{
  "num_hidden_layers": 12,
  "hidden_size": 320,
  "n_experts": 16,
  "experts_per_token": 2,
  "d_expert": 192,
  "d_shared_expert": 0,
  "hidden_act": "swiglu",
  "moe_layers": [0, 1, 2, 3, 4, 5, 6, 7, 8, 9, 10, 11],
  "router_score": "sigmoid",
  "normalize_top_k": true,
  "routed_scale": 1.0,
  "balance_loss": 0.00413,
  "balance_bias": false,
  "router_cosine_scale": 10.0,
  "init_std_router": 0.0273,
  "lr_router": 0.00108,
  "num_attention_heads": 5,
  "num_key_value_heads": 1,
  "head_dim": 64,
  "vocab_size": 6323,
  "norm": "layernorm",
  "norm_place": "pre",
  "norm_eps": 1e-05,
  "positions": "rope",
  "rope_theta": 10000.0,
  "rope_fraction": 1.0,
  "qk_norm": true,
  "attn_scale": 0.125,
  "tie_word_embeddings": false,
  "parallel_block": false,
  "init": "normal",
  "init_std_qkv": 0.028,
  "init_std_o": 0.00569,
  "init_std_up": 0.028,
  "init_std_down": 0.00569,
  "optimizer": "muon_variant",
  "learning_rate": 0.0261,
  "lr_mult_o": 2.0,
  "beta1": 0.95,
  "lr_head": 0.00915,
  "warmup_steps": 87,
  "schedule": "cos",
  "final_lr_fraction": 0.0,
  "batch_tokens": 262144,
  "max_seq_len": 256,
  "doc_mask": true,
  "train_tokens": 1469000000,
  "max_steps": 5604,
  "dataset": "wikipedia_en"
}
Below are experts of layer 6 (counted from 0) of a mixture-of-experts language model. Rows are named router (the router's row for the expert), down (a neuron's output weights, with its number) and show model dimensions 192-255. Each number is 200 + 40 x the weight over its row's rms, rounded and kept within 0 to 999.
Before each expert's rows: "comes before" lists some tokens at least twice as common just after its tokens as in all text. This comes from a sample of Wikipedia text that the model never trained on. Tokens count by the router's weight.

# expert 12
comes before: " | ", "–", " |", ".", "0", ")"
router,175,178,196,177,285,208,142,188,227,194,223,182,168,147,193,133,218,147,221,172,190,209,178,204,172,260,145,126,169,137,231,172,216,227,192,158,201,198,218,212,167,149,181,131,168,194,117,224,205,199,215,190,191,166,174,247,235,243,167,225,258,171,251,309
down0,121,186,180,191,211,247,177,230,183,223,149,134,178,193,194,189,153,181,106,80,252,210,212,225,160,159,206,190,205,228,171,210,173,201,246,256,234,166,194,208,182,192,246,213,116,172,202,194,185,305,275,247,233,207,202,133,207,165,173,165,203,255,224,233
down1,259,276,134,200,270,246,255,104,219,213,236,189,231,203,249,222,225,164,189,183,211,202,281,231,188,227,181,134,231,212,155,291,180,161,228,241,185,199,231,244,128,194,224,125,262,212,184,158,282,207,209,250,211,171,159,222,192,202,144,233,235,184,242,220
down2,193,154,183,186,216,178,189,122,233,216,172,211,270,190,235,183,214,242,211,195,215,183,160,213,263,195,185,221,207,188,189,198,256,176,224,162,233,237,269,237,208,274,238,126,192,221,194,180,166,148,195,226,200,167,239,258,205,208,250,211,228,185,275,223
down3,168,154,155,239,208,185,218,216,190,265,130,218,188,163,183,131,241,206,226,187,171,140,190,194,200,248,157,119,200,208,160,200,228,190,115,199,153,177,190,114,180,226,187,162,188,245,202,208,243,208,206,178,218,196,325,166,175,146,174,209,220,166,244,144
down4,225,257,118,138,174,211,174,205,256,179,180,167,174,223,189,214,207,179,213,145,202,201,260,160,178,215,194,178,189,162,144,232,283,246,200,142,262,218,201,231,178,272,202,299,161,144,184,244,218,174,155,224,239,245,276,197,201,140,235,252,223,166,177,214
down5,208,123,103,277,213,198,181,250,292,224,184,168,274,158,134,127,164,220,229,170,214,228,165,237,231,177,208,249,244,209,190,163,257,255,232,217,237,268,243,208,198,198,225,164,215,200,172,227,127,214,121,203,245,214,224,246,170,162,211,164,125,186,185,253
down6,243,212,204,220,223,244,210,251,248,154,206,179,259,215,269,226,188,173,136,164,229,186,200,214,189,193,157,210,172,206,161,189,264,188,255,152,234,151,203,205,179,172,241,229,287,230,173,148,237,182,165,240,235,179,202,219,214,198,227,130,232,209,173,143
down7,213,176,165,232,178,328,230,116,214,218,203,269,222,216,147,162,162,223,152,200,208,130,278,170,259,259,300,206,126,153,177,141,169,156,142,192,227,191,212,153,189,225,158,177,180,164,186,162,191,182,190,168,182,132,265,183,234,202,36,175,201,219,211,174
down8,173,151,191,233,171,199,200,186,163,217,233,224,200,219,234,207,182,143,178,190,219,156,249,92,175,210,101,167,179,237,236,182,211,229,208,154,226,226,179,252,182,311,184,198,215,165,218,156,119,215,220,219,215,180,156,206,205,263,182,122,199,254,195,197
down9,183,238,152,269,174,162,236,285,276,231,148,226,204,256,301,156,144,206,202,288,226,233,263,185,213,225,222,182,161,251,239,242,311,169,214,223,149,190,250,168,222,229,148,240,198,193,257,143,180,179,205,194,158,228,194,157,195,137,228,150,251,146,199,150
down10,233,210,232,193,153,198,224,215,154,186,231,126,235,229,184,196,199,237,222,183,219,169,150,171,167,180,170,288,227,182,192,146,230,165,232,166,189,240,207,170,196,130,231,232,221,212,190,176,164,189,185,253,162,199,163,151,261,243,243,123,263,125,187,158
down11,195,173,241,272,268,243,152,216,197,133,148,242,213,202,261,212,174,184,207,232,190,179,206,225,172,181,179,161,225,187,131,242,160,186,284,231,258,159,143,232,211,270,199,183,211,232,231,178,206,183,225,177,236,174,181,196,160,242,214,145,212,265,220,235
down12,247,176,255,189,301,228,203,225,197,228,230,233,206,217,176,198,201,176,204,222,151,209,167,224,194,183,162,191,188,221,227,258,170,182,183,178,162,180,164,229,230,218,141,220,217,278,188,170,193,139,151,191,117,211,216,183,289,205,101,232,181,233,301,172
down13,162,271,241,222,199,257,213,186,109,239,191,195,217,134,149,157,274,245,217,217,177,195,204,210,204,219,205,227,224,133,150,164,167,229,250,220,222,183,177,154,209,218,186,248,237,179,129,178,186,226,127,238,174,196,233,239,197,232,183,140,250,218,159,188
down14,169,119,223,183,160,163,209,166,151,187,167,234,242,213,255,217,157,235,143,201,229,174,227,193,230,222,225,215,236,186,253,166,154,232,205,224,178,188,219,211,226,200,174,130,210,194,238,248,203,194,174,199,183,198,237,215,206,189,161,140,192,249,215,203
down15,224,236,168,151,258,209,218,175,210,179,235,203,181,171,184,210,185,158,176,189,199,210,217,134,207,156,204,193,132,120,239,194,147,233,213,248,232,166,234,228,228,199,155,181,147,191,176,199,177,222,242,223,215,166,192,231,204,163,166,224,190,280,219,273
down16,269,197,210,179,202,209,184,201,132,195,214,153,193,214,182,172,242,250,208,199,212,205,201,240,207,145,249,186,217,125,198,190,143,254,187,204,182,244,188,98,240,215,235,201,173,214,180,193,128,194,272,148,216,228,241,196,222,208,204,223,205,194,194,186
down17,182,234,250,234,149,224,154,154,184,169,137,185,203,228,206,231,160,181,244,185,239,139,171,167,267,212,168,222,271,198,256,162,263,164,241,203,182,218,163,221,261,156,225,148,248,241,152,267,185,182,127,152,120,213,201,177,235,158,261,194,177,190,171,167
down18,227,130,94,189,183,129,253,173,209,270,226,207,268,209,121,161,223,154,164,202,207,165,192,160,224,203,235,189,212,251,248,246,219,217,184,203,275,178,230,133,221,212,167,199,172,133,187,130,239,236,183,176,180,286,235,188,243,167,270,215,206,233,254,243
down19,201,217,176,247,157,178,188,167,176,143,139,231,170,174,174,165,176,197,164,156,202,244,248,232,234,218,132,200,143,201,158,251,227,275,188,166,223,158,174,193,162,195,207,106,203,225,200,148,234,253,235,256,264,168,245,181,224,203,190,260,234,197,285,196
down20,223,202,255,223,184,172,168,251,234,126,170,181,88,231,178,222,148,241,177,207,220,201,143,203,167,186,183,101,275,222,252,190,251,214,199,251,166,205,191,225,121,211,144,235,236,166,150,171,167,220,249,209,200,190,158,216,233,186,144,253,181,153,190,204
down21,224,152,229,215,213,167,179,174,260,232,214,259,195,227,231,175,115,259,159,212,84,172,185,252,213,182,133,121,213,227,186,181,160,226,253,172,217,247,168,180,226,182,184,174,206,269,256,109,168,205,159,219,165,189,233,202,148,126,168,153,246,194,236,166
down22,187,125,223,230,143,196,251,200,192,200,172,228,166,198,161,257,226,151,215,162,217,196,249,127,154,160,191,210,191,257,238,179,148,141,217,253,275,123,267,221,231,263,145,194,214,191,150,155,215,174,191,292,166,231,119,183,193,204,228,121,183,257,205,250
down23,254,250,167,180,244,146,191,220,217,145,212,177,135,241,173,169,262,200,203,158,175,163,243,261,170,206,222,211,200,157,262,227,262,187,165,194,281,175,223,172,196,240,135,194,197,257,202,211,148,221,197,241,198,148,205,156,236,271,198,244,150,144,159,186
down24,228,150,285,204,173,246,179,156,193,244,242,199,122,180,243,225,138,229,154,188,132,215,183,254,191,188,187,119,236,158,230,215,231,158,210,217,168,177,161,162,257,155,189,131,164,200,203,243,227,209,170,162,211,233,228,213,254,251,201,153,231,213,180,208

# expert 9
comes before: " | ", ".", "1", "2", "-", " |"
router,289,204,197,203,233,243,153,168,166,221,164,155,174,186,176,152,171,167,175,168,205,193,187,154,144,187,179,232,206,224,227,279,189,187,165,165,214,225,199,280,185,196,217,175,140,191,196,195,188,230,231,220,177,207,180,161,154,190,195,234,131,207,276,244
down0,215,167,221,274,225,179,163,260,199,150,231,201,176,202,216,181,281,165,329,164,187,195,195,192,178,294,252,225,168,241,207,200,190,146,172,254,164,273,167,251,217,175,177,189,202,200,215,208,251,207,187,152,211,161,173,150,231,224,233,223,234,142,145,122
down1,274,229,181,202,280,205,137,186,242,209,261,201,214,225,222,193,190,183,170,185,253,215,250,187,235,200,218,153,180,217,229,220,195,234,189,207,222,209,226,236,159,221,231,169,129,153,139,172,215,155,151,231,180,251,144,203,173,259,193,212,270,246,197,204
down2,219,197,212,103,201,222,195,149,171,212,172,166,241,151,207,276,214,234,217,180,170,231,215,192,185,178,271,196,247,170,284,217,159,331,212,185,168,208,189,156,202,123,239,202,238,191,205,242,251,220,152,288,206,171,163,245,228,253,162,211,183,168,163,212
down3,161,237,270,257,209,171,248,168,145,156,185,246,197,116,205,216,137,215,188,212,219,186,144,159,163,133,174,158,264,212,183,215,140,228,219,258,231,231,177,142,176,262,183,234,205,236,196,183,198,161,178,106,211,160,169,215,184,272,196,250,182,203,233,197
down4,122,213,189,269,196,256,232,216,188,147,206,235,261,242,252,206,134,277,187,161,200,176,194,248,148,229,141,292,237,257,136,211,215,217,159,209,168,209,202,221,209,162,190,221,205,269,192,137,254,155,142,190,224,166,141,198,253,164,211,182,197,218,180,217
down5,205,202,193,295,173,228,160,131,171,198,191,172,221,207,198,161,181,168,172,247,248,184,254,238,211,187,173,192,170,231,183,270,184,200,212,297,259,202,230,203,140,206,243,236,136,167,252,205,155,187,170,186,183,164,226,229,160,187,294,193,189,221,234,229
down6,153,159,277,226,191,202,224,180,166,270,272,209,159,183,179,191,207,142,215,204,177,209,155,205,221,262,188,214,146,173,226,207,255,155,199,192,186,213,136,235,215,201,188,118,218,206,245,196,184,190,200,230,184,209,225,206,186,192,290,186,171,166,214,171
down7,234,222,188,150,162,193,227,209,181,216,198,211,199,204,227,153,115,271,234,190,182,193,169,190,231,226,216,261,202,188,209,259,239,237,172,113,198,176,206,248,145,176,217,169,182,217,192,150,183,172,150,199,160,193,212,235,146,158,242,195,139,237,211,200
down8,225,241,166,245,221,311,219,104,211,115,185,225,231,242,225,249,221,204,195,252,206,227,211,236,157,190,156,205,204,172,173,233,238,201,241,161,239,168,219,246,207,138,175,139,232,282,160,185,246,211,197,290,196,101,289,260,165,186,140,267,267,182,264,214
down9,166,231,180,206,277,133,184,177,206,190,249,230,208,117,264,160,239,165,167,178,171,73,178,137,248,134,213,202,161,196,187,228,197,233,173,160,300,198,163,258,225,215,205,225,248,226,224,171,226,247,194,122,144,143,218,178,211,204,199,234,157,189,257,115
down10,134,221,170,168,305,200,192,177,208,194,123,230,216,255,213,202,204,204,207,285,205,241,162,251,288,238,187,208,168,216,117,294,185,250,201,175,181,183,219,145,162,184,234,290,218,218,188,256,163,170,151,222,120,204,170,227,240,187,123,231,198,231,192,219
down11,220,224,197,137,194,172,189,171,237,269,178,227,147,231,192,248,190,217,259,190,226,220,177,195,176,176,154,195,230,263,266,143,184,144,169,112,249,186,171,136,197,258,232,186,202,227,227,205,231,246,161,250,89,158,219,144,185,278,234,226,159,153,200,226
down12,220,288,146,265,208,177,244,217,169,187,169,155,211,246,183,181,196,237,229,240,237,235,202,256,164,183,153,219,183,183,227,180,147,120,228,170,253,253,202,179,188,207,250,60,240,190,243,275,142,187,187,114,296,129,251,184,197,182,127,240,201,231,225,229
down13,252,183,175,214,193,225,182,261,172,170,175,191,233,208,177,202,180,213,225,241,201,174,198,190,179,173,212,156,173,244,217,207,226,237,239,253,193,166,250,237,169,183,166,209,174,188,172,122,309,218,188,219,245,169,284,163,190,230,170,237,143,193,223,141
down14,189,330,261,208,144,183,228,153,253,142,162,241,183,260,184,211,264,241,221,227,205,200,234,262,231,213,202,169,263,217,175,265,152,224,129,208,198,222,223,149,178,203,149,190,200,169,208,221,209,181,240,194,135,146,163,177,161,180,165,180,198,211,118,144
down15,249,212,184,243,195,196,252,141,141,214,208,146,210,207,205,198,240,194,237,158,183,129,251,184,259,225,243,220,232,202,265,176,262,219,258,202,126,225,235,216,263,124,208,249,190,237,176,192,127,134,254,221,187,147,220,266,185,121,231,243,134,156,269,209
down16,180,183,154,231,203,120,196,232,240,184,186,200,177,240,140,157,162,196,185,189,257,187,236,187,208,200,211,243,219,253,222,145,273,178,190,243,230,234,214,203,207,215,176,125,232,244,191,223,196,187,263,176,190,205,246,173,237,168,222,171,211,167,198,283
down17,131,199,138,118,197,160,212,183,200,218,197,203,166,264,185,190,187,206,233,176,193,148,192,225,184,186,195,92,171,202,101,178,247,186,202,169,229,250,237,184,204,109,128,208,277,235,278,118,294,271,279,220,238,169,194,213,176,187,197,173,208,217,207,130
down18,206,169,271,200,290,244,214,153,243,247,256,265,254,221,122,186,185,245,184,258,191,219,263,163,188,153,188,233,131,129,167,230,254,194,213,191,201,255,198,183,172,207,208,227,208,196,252,106,212,269,256,191,155,183,118,199,140,192,170,221,235,256,195,166
down19,203,267,190,188,201,181,275,157,203,235,209,233,243,207,223,232,152,206,222,217,231,220,211,282,153,191,236,182,233,189,224,333,214,120,131,256,210,145,208,219,206,225,279,239,223,183,232,161,128,219,250,240,169,218,229,281,222,158,172,246,238,166,207,161
down20,185,209,223,128,206,249,249,151,183,222,207,166,219,153,167,228,241,163,241,82,220,260,165,177,237,197,212,274,261,211,224,254,203,196,199,128,154,165,194,213,163,169,231,212,139,153,216,229,242,209,206,246,165,198,205,216,339,140,187,176,207,211,212,149
down21,180,183,225,264,137,140,223,284,225,259,214,220,204,193,197,206,149,198,225,247,189,201,135,208,177,180,234,214,189,197,201,232,154,246,264,251,292,222,215,181,173,183,226,160,216,237,252,207,191,166,217,243,209,211,233,244,174,215,157,176,273,201,159,125
down22,233,189,198,216,228,239,244,180,216,197,212,232,173,131,199,180,215,191,158,156,209,169,224,241,188,143,180,193,156,173,177,187,173,160,134,248,224,159,211,231,212,224,133,182,182,156,158,201,221,209,236,228,131,248,180,167,243,201,283,169,106,172,149,244
down23,150,207,196,182,128,245,195,192,247,187,204,261,199,167,210,232,214,258,219,277,170,232,195,193,216,234,197,216,143,203,167,268,202,177,158,254,208,204,212,153,209,206,107,232,144,74,180,207,251,198,248,197,214,276,163,188,196,196,222,278,236,180,89,214
down24,159,209,258,209,139,264,265,226,211,221,219,260,267,239,143,174,188,144,220,218,183,202,249,171,213,233,169,222,166,203,197,228,190,156,209,140,234,162,229,232,178,181,158,143,160,222,197,249,210,338,107,190,158,283,154,247,230,295,169,142,181,298,264,113

# expert 13
comes before: "\n\n", " The", "\n", " He", " In", " B"
router,252,133,173,200,259,300,170,194,303,197,216,169,147,177,200,154,201,232,157,133,204,271,229,172,136,141,216,219,207,128,144,294,180,198,114,164,209,236,179,179,169,257,305,151,79,173,217,139,191,280,176,158,172,241,235,277,159,221,181,159,196,206,216,227
down0,183,162,189,181,207,247,283,194,105,180,161,204,228,198,205,284,122,223,249,159,176,197,288,232,199,229,220,231,170,226,178,197,203,151,199,192,243,124,217,163,253,197,190,167,209,213,173,256,231,164,158,261,238,242,200,304,210,159,169,152,211,158,213,315
down1,170,286,252,250,249,222,256,223,193,168,204,168,185,243,157,178,115,249,168,123,264,169,178,188,209,178,207,122,229,214,246,239,209,185,189,215,242,188,240,218,262,171,139,168,257,166,200,148,212,227,217,196,185,168,139,206,239,192,201,195,179,196,183,241
down2,169,213,261,245,131,222,224,236,284,240,142,198,204,225,187,139,168,219,237,200,224,154,176,122,207,187,194,205,249,209,183,211,224,196,246,154,211,194,216,183,193,174,272,194,152,211,110,191,143,231,130,248,187,205,257,233,108,234,209,133,251,201,295,185
down3,165,263,198,263,194,240,212,218,188,259,202,166,129,159,129,143,213,136,180,285,168,199,262,274,209,207,197,246,181,225,198,124,208,208,176,195,225,153,248,153,176,213,175,215,194,161,225,181,200,191,262,185,154,190,250,159,223,197,159,210,178,262,194,185
down4,238,174,208,237,203,215,161,210,194,187,129,170,221,167,169,163,72,222,207,166,174,198,244,174,248,221,123,223,204,227,185,253,258,227,241,191,213,212,196,156,147,246,187,120,193,129,138,132,155,244,204,228,235,265,257,217,175,152,238,220,167,188,194,160
down5,126,199,176,280,125,130,179,184,204,215,196,187,250,280,207,200,176,157,223,173,216,217,141,287,124,181,194,158,138,261,144,170,194,240,179,179,173,262,209,218,183,108,182,268,202,189,205,190,199,243,170,188,243,217,155,184,231,166,171,146,235,168,162,175
down6,199,192,256,159,94,179,298,147,185,172,177,158,199,222,179,177,121,269,193,263,157,280,208,149,180,263,142,221,254,263,199,177,275,227,289,201,178,164,199,176,157,225,176,174,203,90,194,183,274,156,203,212,146,201,177,166,189,189,126,227,206,160,175,182
down7,232,174,236,170,117,156,119,264,227,214,216,190,217,209,190,186,246,145,129,222,203,170,213,146,167,190,190,225,288,176,240,195,189,281,164,174,226,266,247,203,144,244,260,192,246,191,294,91,217,177,212,119,223,282,148,181,256,171,201,210,149,262,175,166
down8,166,234,251,249,163,190,196,203,191,298,202,191,230,89,209,168,179,135,177,144,181,194,184,220,204,225,166,166,244,191,257,241,202,253,257,141,211,200,210,237,165,230,169,261,188,130,202,208,124,201,184,262,267,233,155,142,186,148,255,197,144,220,181,253
down9,184,183,155,192,218,248,156,224,305,172,201,130,283,231,176,225,263,212,258,202,224,178,277,158,229,247,181,217,137,193,193,260,217,199,148,158,219,192,254,187,161,204,265,199,167,191,176,255,244,208,143,264,267,203,175,169,219,229,177,166,162,139,229,214
down10,218,245,205,157,275,214,214,207,249,262,214,216,217,227,210,249,194,157,146,228,185,146,174,204,123,209,194,211,126,205,235,206,224,303,336,161,200,231,232,245,213,233,244,198,192,200,174,231,186,175,187,191,239,214,177,248,235,183,233,159,120,217,190,138
down11,207,227,232,288,255,191,174,178,215,191,224,149,232,104,240,230,152,193,176,180,161,224,264,136,152,168,199,246,247,179,195,186,201,136,198,265,178,222,194,167,182,119,235,164,224,229,190,199,231,235,235,186,193,234,206,204,176,226,242,218,169,269,276,165
down12,193,245,199,175,146,98,243,220,156,240,132,249,154,218,141,148,203,98,253,253,250,246,248,270,227,171,137,172,154,244,218,163,271,148,210,180,219,110,174,201,229,196,209,193,193,102,187,214,223,164,213,153,271,194,218,202,246,158,153,212,201,206,185,238
down13,183,166,256,212,200,201,184,207,199,132,185,214,235,178,147,175,140,258,168,214,238,176,177,160,214,212,157,131,188,199,197,275,268,201,195,188,199,184,199,181,163,146,140,150,204,173,182,181,227,234,259,159,140,209,185,269,184,210,263,224,219,193,214,272
down14,272,178,223,186,174,136,263,175,188,179,228,222,235,254,177,204,150,244,146,171,265,135,243,162,192,212,249,193,180,192,227,281,183,199,228,193,209,198,209,266,198,185,239,108,220,230,240,172,154,201,153,265,217,204,227,193,166,215,214,306,192,208,212,229
down15,222,221,200,260,240,137,207,127,191,210,174,216,221,234,223,226,225,197,191,226,236,174,215,254,223,153,187,156,199,227,252,95,184,168,169,206,247,209,246,209,174,143,151,209,182,217,233,175,172,206,236,162,93,272,177,266,176,194,143,187,237,240,222,199
down16,169,274,175,186,196,177,186,168,217,217,177,156,224,181,243,217,113,208,161,244,168,134,181,224,247,212,210,206,212,116,285,157,172,216,259,169,126,138,187,194,171,146,208,174,183,166,139,221,178,219,199,259,189,227,186,232,165,248,163,196,171,125,210,226
down17,194,242,236,214,239,189,152,207,176,213,237,190,165,122,266,160,260,173,184,234,273,275,257,166,178,161,207,188,174,213,221,222,154,210,268,244,192,237,161,176,192,167,198,186,199,241,242,234,183,223,236,180,224,216,191,149,285,150,216,139,266,170,252,190
down18,150,162,142,161,100,136,223,171,164,153,205,197,202,176,184,211,207,183,155,178,221,216,209,218,250,246,169,284,161,178,209,208,269,190,110,219,200,210,236,240,239,137,154,212,116,245,164,188,217,211,137,183,236,175,284,208,170,273,90,174,181,157,234,226
down19,213,124,153,228,207,248,258,205,207,186,147,189,229,132,194,244,151,254,228,181,231,274,290,209,187,184,176,168,253,144,173,169,208,172,263,229,243,263,212,211,170,222,290,199,180,240,127,127,245,172,190,124,244,256,169,231,202,182,202,219,208,230,272,207
down20,161,151,153,133,195,212,213,220,222,195,123,99,169,252,208,175,211,166,251,190,251,256,206,206,200,207,132,217,238,207,198,231,257,217,204,185,157,224,245,245,157,200,205,234,202,220,175,247,231,273,223,266,195,220,202,259,173,280,245,219,161,160,222,230
down21,264,242,235,207,172,204,193,156,169,297,154,195,258,213,197,136,250,203,142,220,186,191,192,222,305,210,274,141,156,181,247,184,214,205,230,180,198,230,183,168,199,193,162,186,283,222,215,219,246,185,252,205,190,253,209,206,244,224,202,233,196,202,199,142
down22,255,199,167,201,214,215,229,236,185,181,162,290,246,191,225,184,137,156,128,162,209,272,222,173,177,177,200,145,145,208,179,264,152,192,217,204,177,246,226,232,230,174,153,259,142,228,243,205,206,280,194,182,191,195,197,261,288,192,210,219,224,156,213,206
down23,115,174,166,178,257,248,188,174,128,168,220,222,138,197,161,218,122,205,184,222,228,192,236,242,267,260,182,296,175,305,155,219,235,160,205,236,194,181,242,159,259,205,193,206,158,230,161,230,193,211,128,245,230,291,226,174,292,169,217,194,211,244,260,212
down24,175,182,126,170,185,174,156,216,276,173,215,224,203,138,175,193,234,237,252,292,270,251,192,152,192,220,275,167,195,215,258,185,138,188,216,184,121,123,215,190,235,150,281,273,212,209,188,246,244,248,200,226,170,171,100,265,224,166,210,129,207,181,125,263

# expert 0
comes before: "1", "2", "0", "3", "4", " the"
router,170,277,179,169,178,263,120,192,240,185,295,154,178,191,190,128,220,253,158,234,201,279,160,203,276,250,187,170,157,184,242,190,243,177,134,217,280,157,184,206,150,177,202,128,209,181,196,171,72,190,257,224,191,265,249,168,231,225,271,222,169,216,235,204
down0,159,103,193,246,231,168,141,144,176,222,169,234,98,226,165,206,146,228,213,194,166,226,261,190,229,216,216,218,262,218,189,236,223,193,153,176,202,177,144,179,120,200,192,261,227,226,237,152,215,238,222,192,278,232,224,189,131,235,214,193,174,194,210,205
down1,232,234,158,153,173,156,151,229,282,246,269,155,229,171,202,190,181,240,175,244,190,213,210,219,188,195,232,225,165,162,197,159,157,229,133,200,138,187,236,198,211,154,258,224,185,186,166,219,144,207,247,179,211,152,216,153,196,266,209,274,202,223,226,192
down2,250,277,202,219,294,219,217,141,238,225,178,142,203,121,246,138,228,187,202,225,152,229,170,119,164,189,204,269,163,148,214,212,262,173,234,203,270,196,230,218,183,209,171,174,251,212,195,231,175,257,122,197,301,253,183,181,203,219,213,200,222,202,304,226
down3,180,188,318,212,146,274,192,144,95,175,157,191,256,294,249,253,208,218,235,222,187,242,194,229,190,157,215,199,214,186,213,230,216,254,244,166,198,238,179,194,200,209,147,260,240,126,115,207,179,205,186,204,188,224,175,197,136,265,188,175,261,229,263,206
down4,220,189,199,79,197,240,216,245,198,158,223,180,186,238,248,225,180,182,128,242,159,208,186,224,178,194,167,269,223,215,182,139,212,211,233,184,276,196,207,221,240,174,288,197,187,170,165,214,223,161,180,196,250,160,227,208,168,141,185,193,221,229,203,202
down5,181,216,271,121,186,202,214,264,272,141,166,215,244,224,236,188,224,188,203,194,186,235,208,102,168,200,181,213,224,195,212,185,251,144,184,206,199,202,237,244,260,195,187,192,242,274,327,114,203,199,252,201,147,264,140,214,183,176,108,166,184,241,196,149
down6,198,205,234,261,201,232,252,193,211,222,218,158,119,233,210,183,154,175,191,158,174,227,192,238,208,140,187,202,191,213,306,156,153,116,116,193,220,201,187,220,174,175,164,168,265,201,196,243,212,237,241,185,187,193,164,209,226,187,138,177,91,191,159,188
down7,214,141,192,197,190,219,224,162,145,248,167,231,217,193,176,175,224,189,208,292,244,162,157,241,180,268,217,172,263,164,175,198,176,249,156,163,132,164,135,257,183,139,233,200,144,237,129,225,199,206,169,142,234,220,244,181,183,137,188,146,181,163,235,169
down8,201,198,238,171,201,223,217,234,198,244,230,214,202,157,105,198,253,195,297,197,173,172,235,229,201,123,189,168,69,261,184,212,183,147,255,261,206,194,161,168,236,171,186,165,195,218,192,154,208,184,223,216,155,199,104,213,198,210,217,177,251,201,244,293
down9,296,102,170,188,199,175,176,208,186,230,196,309,209,179,168,101,240,135,235,152,210,199,199,151,210,148,134,256,172,241,195,214,146,130,249,206,257,255,192,180,201,237,181,206,188,122,155,193,127,193,252,224,160,183,234,172,147,157,216,234,147,245,201,228
down10,208,164,256,228,113,155,238,215,186,166,166,153,175,289,210,212,227,264,166,229,176,118,215,182,191,232,154,230,216,189,197,272,188,189,193,235,223,199,252,173,220,246,219,297,129,186,152,135,262,196,172,256,210,193,135,227,215,217,161,213,201,191,122,236
down11,237,212,236,197,128,234,233,212,207,235,268,185,200,261,178,166,256,228,190,242,183,149,239,241,258,149,185,224,266,176,202,187,216,273,188,164,235,276,232,169,238,198,203,222,184,231,174,188,163,192,160,176,204,234,171,195,87,241,167,193,195,231,172,262
down12,116,160,197,251,188,199,204,177,195,208,241,137,192,237,173,257,211,170,194,215,172,118,154,217,249,201,230,202,186,245,201,181,202,159,260,202,206,151,176,183,226,251,209,177,239,161,228,256,193,158,137,256,152,245,180,252,288,221,229,230,128,200,227,232
down13,166,208,170,165,241,212,173,260,242,263,285,109,208,209,181,239,190,220,219,260,141,180,198,295,210,190,218,198,210,165,187,153,188,150,236,230,199,181,219,244,247,224,247,274,212,199,264,191,162,189,178,198,224,175,222,183,173,183,132,210,183,178,283,222
down14,224,237,172,187,153,184,240,127,210,182,202,183,159,189,152,187,192,178,192,274,172,254,155,240,244,206,225,139,175,109,171,172,232,91,224,256,268,181,261,213,197,260,184,190,204,199,241,168,150,220,221,176,211,211,214,190,245,195,245,266,237,205,139,201
down15,156,175,281,224,252,208,262,176,177,203,175,139,146,145,200,227,165,215,167,269,265,144,213,177,189,193,246,174,295,231,222,212,160,208,277,199,224,222,189,193,239,225,212,307,171,256,176,190,279,201,191,208,225,132,187,167,231,187,268,143,218,104,227,225
down16,242,173,225,248,159,243,203,231,267,145,194,281,209,178,140,172,184,287,223,146,111,207,250,81,203,160,195,197,175,245,277,266,116,262,219,200,193,260,164,220,289,152,188,169,182,175,283,168,192,193,261,249,182,248,150,226,258,165,169,261,153,163,204,268
down17,199,199,235,128,178,205,145,94,212,285,153,235,134,160,190,201,217,143,236,213,180,164,158,238,179,218,211,185,148,181,192,212,212,178,195,138,228,143,196,162,184,199,169,217,199,144,252,129,219,273,140,220,181,144,252,209,115,194,202,178,207,168,170,118
down18,214,227,285,230,202,201,255,170,210,207,181,214,158,178,200,190,228,133,117,106,257,191,227,230,134,208,186,226,161,228,176,289,201,218,289,214,224,151,194,198,107,205,127,269,259,219,188,187,250,232,264,238,167,245,128,232,187,250,190,192,127,223,108,230
down19,115,155,211,266,186,148,222,267,217,132,198,183,138,271,264,202,244,216,145,188,222,199,217,217,260,150,204,247,246,204,249,202,168,164,203,170,302,231,190,203,172,153,227,205,202,299,184,205,233,206,225,210,200,137,142,209,171,178,172,193,191,109,229,180
down20,238,147,190,237,130,220,165,171,232,228,248,238,204,188,134,176,215,233,170,275,201,197,119,290,173,231,216,268,251,140,253,253,241,168,258,226,175,180,235,121,193,153,148,200,200,169,205,187,277,245,184,227,194,184,248,183,257,233,213,156,188,130,193,254
down21,191,215,247,204,184,167,209,218,221,217,157,193,220,259,128,208,197,206,275,242,159,126,146,204,234,152,158,252,178,199,163,207,193,179,239,126,160,158,175,254,238,188,165,203,188,244,179,247,231,243,150,148,202,217,225,160,182,207,238,189,231,177,183,238
down22,285,259,252,247,148,211,152,206,253,262,131,254,233,223,192,195,227,231,122,220,207,156,230,153,146,84,193,205,132,185,279,219,204,207,203,192,181,177,196,281,226,214,168,245,177,183,205,245,218,257,231,182,224,291,253,172,228,268,183,178,197,229,174,189
down23,216,127,236,177,224,202,174,267,300,226,214,207,185,250,237,207,155,154,158,146,219,229,238,214,198,199,251,218,213,164,172,129,213,166,275,219,279,292,291,214,205,190,239,154,167,173,290,193,224,193,147,217,218,212,252,83,242,178,166,195,133,234,298,201
down24,266,122,157,210,175,167,221,135,224,162,193,218,190,187,244,214,196,160,257,187,173,176,167,228,202,161,210,188,165,209,228,130,228,299,238,202,196,277,270,292,259,207,238,191,271,220,178,157,211,218,206,218,182,212,157,221,205,237,173,142,175,241,206,196